config = dict(
    n_layer=9,
    moe_layers=[0, 1, 2, 3, 4, 5, 6, 7, 8],
    balance_loss=0.0117,
    balance_bias=False,
    norm='rmsnorm',
    norm_eps=1e-06,
    train_tokens=388400000,
    dataset='wikipedia_en',
)
Below are experts of layer 5 (counted from 0) of a mixture-of-experts language model. Rows are named router (the router's row for the expert), gate (a neuron's input weights, with its number), up (a neuron's input weights, with its number) and show model dimensions 96-143. Each number is 128 + 32 x the weight over its row's rms, rounded and kept within 0 to 255. Numbers have three digits each.
After each expert's rows: a language model's description of what the expert responds to; "gets" lists some tokens that make up at least twice as much of what it gets as of all text. This comes from a sample of Wikipedia text that the model never trained on. Tokens count by the router's weight.

# expert 47
router:079094105134159112162173180140151156102125123148129098120110137095141196182174132160128121143193115123124141149180132126175081134096108136077068
gate0:127094106099157126163076146094060107123089136126172136187115118127128097144138118084104131150144151085137093136102152094168115138142147153106143
up0:120119172055089082088090118165134141127113100128117158053125144189106095132149098103084114138122099122118115079164109141090162124125116081110153
gate1:173109123167140188145064103098135173190090094060190049130079095107118115094133137131139142122131137106103098128171143146162149065115161136166166
up1:145130141125119166120148060137139120136128127122086087079249093122086132143105100102153123087175107134138120169118145103093159153063077072163111
gate2:111174122120156117120129114091086114112136153174172142175116105117074157168141115074128101142179127187130162132101110099118096163124204120136120
up2:148111121132098162132101153064049118137096116169184097086116125116105133157087151109101133142103158143126112081068153112130160103173129139118118
It responds to: Digits and math subscripts
gets: "0", "1", "2", "3", "_{", "5"

# expert 9
router:089138147144180166182142128153111110080127163134103116108132128085124158137107172161112098064149151117152107122084109159180126149116125107106072
gate0:133210137141149177117117111103142122128175155112180207104095109169134136146166077104157158071159068132100123135190110118181143156121208150055165
up0:120138116146178079106158143156128163137135119155141131204160112105153166150095135126166101126145152097179083107088081178131121117145102150169074
gate1:161162143149134156087103136134177115139101147183102137136042159127129087130103049151133139146161164108080119119128115104148126199139126093146176
up1:112148118144129121139080150113146083154114144143122106141090152098095110142115115140145099126119098128080097121139098067110126136169123082148164
gate2:126135099193185137136120091052137080108136175113148127166121175134136092055147106118125099147105163148122054172105067134123087162166158112097134
up2:122172107107097151150129150185151140139157103143087158099100112146110141130154132106146182067126093127100169071138124125156168166137112152084108
It responds to: Infobox field separators
gets: ":", " as", "-", " -", " –", " |"

# expert 31
router:111151210098162136153185129122123105142068090126117071165136155139142097077110138114102133153139111104124161124074143117153169113124175123103094
gate0:118100153060126192130119088097212146122135075138142076112144112136108167165157109127139163101107183158059137089090131097155129126169133081080158
up0:123119109151110139136119116086188138156059122117114140097117131123171145107153059111144129164177119166143129145026120143163144162159091193101097
gate1:159183189154164091154153183104126146141155094096073126147117121176102119156116118119128035156143119119098154155142123069177155173133227136102075
up1:092126145123160155157118144122108118127140096115129138102112105134094103180075110155158032144089140127091107070119110065114144213130182091075098
gate2:130117150101137142122168097088115169160119097098112135092131180123144129102076175084161100123100142101136161161116171158109099130090122151102069
up2:187035132159110176144099139146137151072160120158097061126121121124107119112173115118142180172079117110145183138131172096138108128101116130086107
It responds to: Clause-linking prepositions and conjunctions
gets: " by", " with", " after", " to", " that", " of"

# expert 50
router:096128136082096134080145110179154137147168125168127079130210113135104095132084160162124184110129115111150146145060112101148176137147061128218152
gate0:073165175131109134126150140173121139112158124112173160121127103167085129125146099091121162182121087100156143144117122137143121202155117105145073
up0:113099077144174122115174133118131174128110161106168158091129109086160090129122092124063135054102202097162100131146095146179154041127115133143134
gate1:147087101146162122121115113197125161135189114146148067105133116143141141122162097153092094098128123154131163102162104152098127146137085115165193
up1:136134105177118136142160105131088145156140131092170054160134120119102139135145172184140079100109092168126171181136103094118102099119154180141076
gate2:074117169211109089105147146151115122153124132163147115091099123080101076120115107084135108133128172144117193103106122081138128111132099072165074
up2:128154153107159013120114116121174154134132150113142092147133111153052158076145162155131073126121141158170134142156132129079098141129101082115187
It responds to: Past-tense action verbs
gets: "ed", "ing", " played", " won", " made", " used"

# expert 11
router:161176161079125147094100112165128118133180121106145095107173182113155067119143158104141197108107150137112133159071123087123172134149090136201154
gate0:120112131210180111164112109104100173094146133113154121111097086120106116115137169077125096144105168072100155159070184123135121161126109144187114
up0:134117148136140143168132176117105137105146115152136194160097085062102144154090116064176051186114155124114153118063135073172137130186127155188152
gate1:118159123121118167165181112080126200152130130138109081088182119089157087167080161129158144133141194144157123148131093132145150124045089136205159
up1:143125231112100130144164095109146116146152089083105112095103103198096165144117121178108154121180088133139085158187148115129135121128071136141077
gate2:050134142119150090134120126148152126162142079100136163124136109107153114130112147162134136122134112141123152135113092109161079126104147107169063
up2:152172117140159166126151095059164159090018222174081095134127135150118142159120111132092103112124146156125120134120179098116136103152126132044146
It responds to: Verbs and infinitive to
gets: " to", " for", "ing", " would", "ed", " won"

# expert 13
router:133136106127160099141114128093123185147141117122159067140149079129118194111204113121127174144140142107135170116092147104129159206152168128166131
gate0:096179148115137161141085119124092120110127116098125142167185158090125130129122135144073123122147161098127133154137109136154155128169167067134127
up0:098137152148187147140097074165126112190101084130118170164123143096125095069124105078054132106141100090162164103088175133144149183114120085137141
gate1:141144134124125142172169178113138158095120138083097126133139056114072123137118125122130135107128167088135106142183094122198104115132114130125101
up1:117109174225150062105066148136107179166125195136102092168153108106156125149099080102169124127166122121096114134137114113129083153136093122123177
gate2:119108103100142104165164173101129184070101127127151141115154157122143070139128119100031090081119115143062163102089197121123135139095115107145153
up2:139122123119115117093103162172127125181147115153129174093137107151090113138081145144126074154160197146119093093099130103082135106071102160077089
It responds to: Digits in tables and scores
gets: "0", "4", "5", "3", "%", "7"

# expert 1
router:092085063176136112093117136180136116125096147112128100086139132131152175120088173164151087149106147129115193089133197094139077122156105109135123
gate0:143174108184112156137105133139129132156167118108146122147148138102062169089147118095135139151114139155134177074166209167102155111082058103141129
up0:088097166091107132141195137144114153157143127102119089129103069202156131157123101166158118147116116117072176158179096091196218159112134098167020
gate1:129135142160050098077091143099133115126111112178185100156136106100124129119146096138133130159088119185105150153123102148164111121127118163172188
up1:157204137113174133143100130145126152154147093143129198089108110136134138048106150181122121093152128109161122130096160168150151123185119147157110
gate2:094115124141144133153079088085135125194091171129121157084165118127152102183158168117101110230107130124114102117136152072116055144077119090109180
up2:136128161097136112095153113188101151114153122088137163171202118138139120074154152090128175062173079138139173097148145134147180094133132135223127
It responds to: Section-start and list nouns
gets: " =\n\n", "==\n", " first", " ==\n", "\n\n", "==\n\n"

# expert 19
router:124143102158163098151041110193096157141114135156119096122164151148100119199095143097093199118133119110150138139111131154159147114101110118148120
gate0:181162124140174097206090150165173133165155103104118110155108141165155105092101056090158107157111184128158102112165159094111135100135107132122136
up0:124117099124125146124205135136153108171123190183099172103180103126140132094149138143111128099092130134062108105102132161177107178122144165089133
gate1:176099149130160156157111067103146130151097166126124138054100147159166104112083113092130135126147122106110169176196102151096104159142149142227112
up1:070176061165122128118178148099133167092104078078124075110127126194091146120136116106124139131142106127145132119167161081061145134137197135139101
gate2:125153141126160155140091151130124143137207060110187145101129126134141155133079089149142175069147154113110116110107099075148123122125076150125105
up2:155147108172168159110126148089175166134149122130089164096071121142130085136111137124190174072200109084112137087127066133185125105138130116189174
It responds to: Romance-style name endings
gets: "a", "o", "i", "ia", "e", "ina"

# expert 43
router:137142100113105086137147108166107127167164127111096152115194157150106158180126149076161140132091131147122185169141123092153187134041145144089128
gate0:101102172150165110118119139185154139106150172137132157113189137129124103173151110135152164187079116178075126146175149135033118106150118098096157
up0:151174151127094169055089075089086180136153086147144151103036134072123093141110125134134097119079121155128189129063113132159140170096124144083109
gate1:164159085100124185125093138176141173082122116097118171165161128140091095140126143128158161113086113106065126118124124115125123136104137123108121
up1:147171099101143168130118092155150153140130141096126127121152140096068122129139132093191118114087116151120113112128121132108117120125157159148168
gate2:145189107183136142100127155152169116175198111121078138132210121097110144141162162096182057097075147088062137163150142112135146165122133109153183
up2:134112147139146158095069099078140053102077119114106125113111137115150176174063105123122119115128116108174141102125184158157114147160087130074123
It responds to: Abstract noun endings
gets: "ing", " and", "ation", "ity", " life", "ism"

# expert 7
router:144179135142133122132062180152120132111044126104117147183126143133157132088152105151112085125142128140115121117105218128098083125122113189128165
gate0:126141140110176088132076189165132121087146083081145084118171132123170096139122142117120132145126193133120140138154088174120134147101120133170145
up0:076142158167056045207192168163038124158135099100067134086093154102118148154096145168147105145087100122110109172118142171163116100129198133196082
gate1:182131145106147122108111141093131136172040153114135130094116174138174143161178144098185068133155095103145112097195101067116161131111146102118098
up1:140112167062155126103142079050154136157104163124157183152160150175133126136148131127096131071204047121161115089120082087066095110110169142056151
gate2:131150157145127105090106155148134139163107130163157121149160137140139139093149153129184122170158111102110199104148152121150188142119144152132192
up2:094087120109080097118124150110150165132131190105076116148144129116086107095094120116167119126180153083091156128101171153085162173063115133117147
It responds to: Articles and field colons
gets: " the", " The", "The", "-", "=", ":"

# expert 52
router:169144173072157133162139070130123176176110145126123135150148071105117147141131166154157155135146078162113086100137122085122193122132163122217153
gate0:126102093080140175102145120095158099131077108121169056057121130135123152150135144089090158118167103175116084099137169115125145139175090140131078
up0:096153101088129152104129074158061147133137171134134169145121145113215107195105123120122172182081102109122095173117086176164183112118088080216137
gate1:119173122138121160162127095100105104154165071146164113109157092119121099147128147110096144196120159195103159104127141156116169116139168124136112
up1:064092103136111100119075155167156134091067195122072122170111183150109199122086119145128102153128142105119077139157090147137084160149112126145126
gate2:105108113179085201109162108131115104095133116091157115161138170046114110142163138096206033094160105112133148047112063086143145180082145087161141
up2:141194173143174116114058150102146138190078143134110039093150111164084176136109156140070184139154133126110122133082180107102124083141093180139117
It responds to: Final year digits
gets: "4", "6", "5", "8", "3", "7"

# expert 16
router:182151114084105219086115134117106129100136115123142106191129211121097135119175117163131167057114137101118133125046107111111146124131118111114071
gate0:155172044090112105133126105125109163146093142114178087140122153115154141126143146171119122106213092079110149130096142151117214110109173115147109
up0:100117104143114099136119160076066136134159188146169162130173138146091184129120129139091145109178129141116120107082101107101161155173106162140081
gate1:090101127141123145106165154111099110120189062127173089077145048144149116170143143163068087147146134122219160171122083106080108137135127168153139
up1:096112105094116093134038103236147169097081178151188127115095109112117119153133104092146160127144039139168104154128145083102092129109143149134138
gate2:103162130144080127105023144159145149119107092146167121164049127072107171137192083156108162084142150080117152183165120134195099128086114141174138
up2:066096119126132087099138155142101133150115066112143147117134142136136060098116093074130106160122100150111154163116130142187094148143212133083105
It responds to: Prepositions in biographies
gets: " for", " of", " to", " at", " as", " by"

# expert 12
router:188096075082137150079160147124125109117079128104105110144123160141127097157158163142176162137166183140178139127137094187104155120111179143131113
gate0:131141052086125152155215158180133093136122136118181149124143138079124181185169134146194127081088166148122124109142134122147104176145159065164127
up0:180094133089143136112148107155052101104083140113109151118138120093115166156129151122131109130093127102126096178130178111103071181094140079168114
gate1:134152152140105147159147146134102120126183133100087132160156093136114071151139120148182084162142140199057118105141162155140121104093073134112140
up1:139175043169074108099100096204165125144101113106135149096116133137045070176123125100169176137054126060157144095113124123099130133171151137172132
gate2:133104173148088126072155134096109144184179150149158173126133179138136145164155154081209071107126119147093118101117113107099133137100116124116106
up2:123122140072058087172136148193129142171137183141155134152137209118113144129153134085169124083145128097147116168175107136158154161132130127138116
It responds to: Asian-name syllable pieces
gets: "u", "in", "i", "n", "an", "un"

# expert 10
router:079099169137094118093157136129146116096093090145136073097149084099103204182189109078115166131161114158125065205167105172145148142138128135164158
gate0:118125142087139135160091077175164099126083130129104125150128120121068117178064108100186134163135097136131150084167145096142139144045157137124134
up0:165106086137114107134146147134104073171082098148155122151102160138103142089155116161124127149149119152158194141099131094169060127048110128181109
gate1:145149116140106177086120133087146135120166101134138169171132098119074135137161065161165154118190131130162062174137138140168137072170154164129108
up1:112106158147127134177151110104084102139091153112113098124152122150195155109133170038111123127126170171117119113151106134096110162096129055117110
gate2:133133144123140139069123152089177076146077163146174042160113145102048139143131115127105152085126167095134108109163117154131177160150100147115126
up2:105104115162100140134141139091131123133151131085163157130088098126189175156174093140110181126169096182141136125190135109092145118094144124122172
It responds to: Cardinal number digits
gets: "2", "3", "5", "4", "0", "6"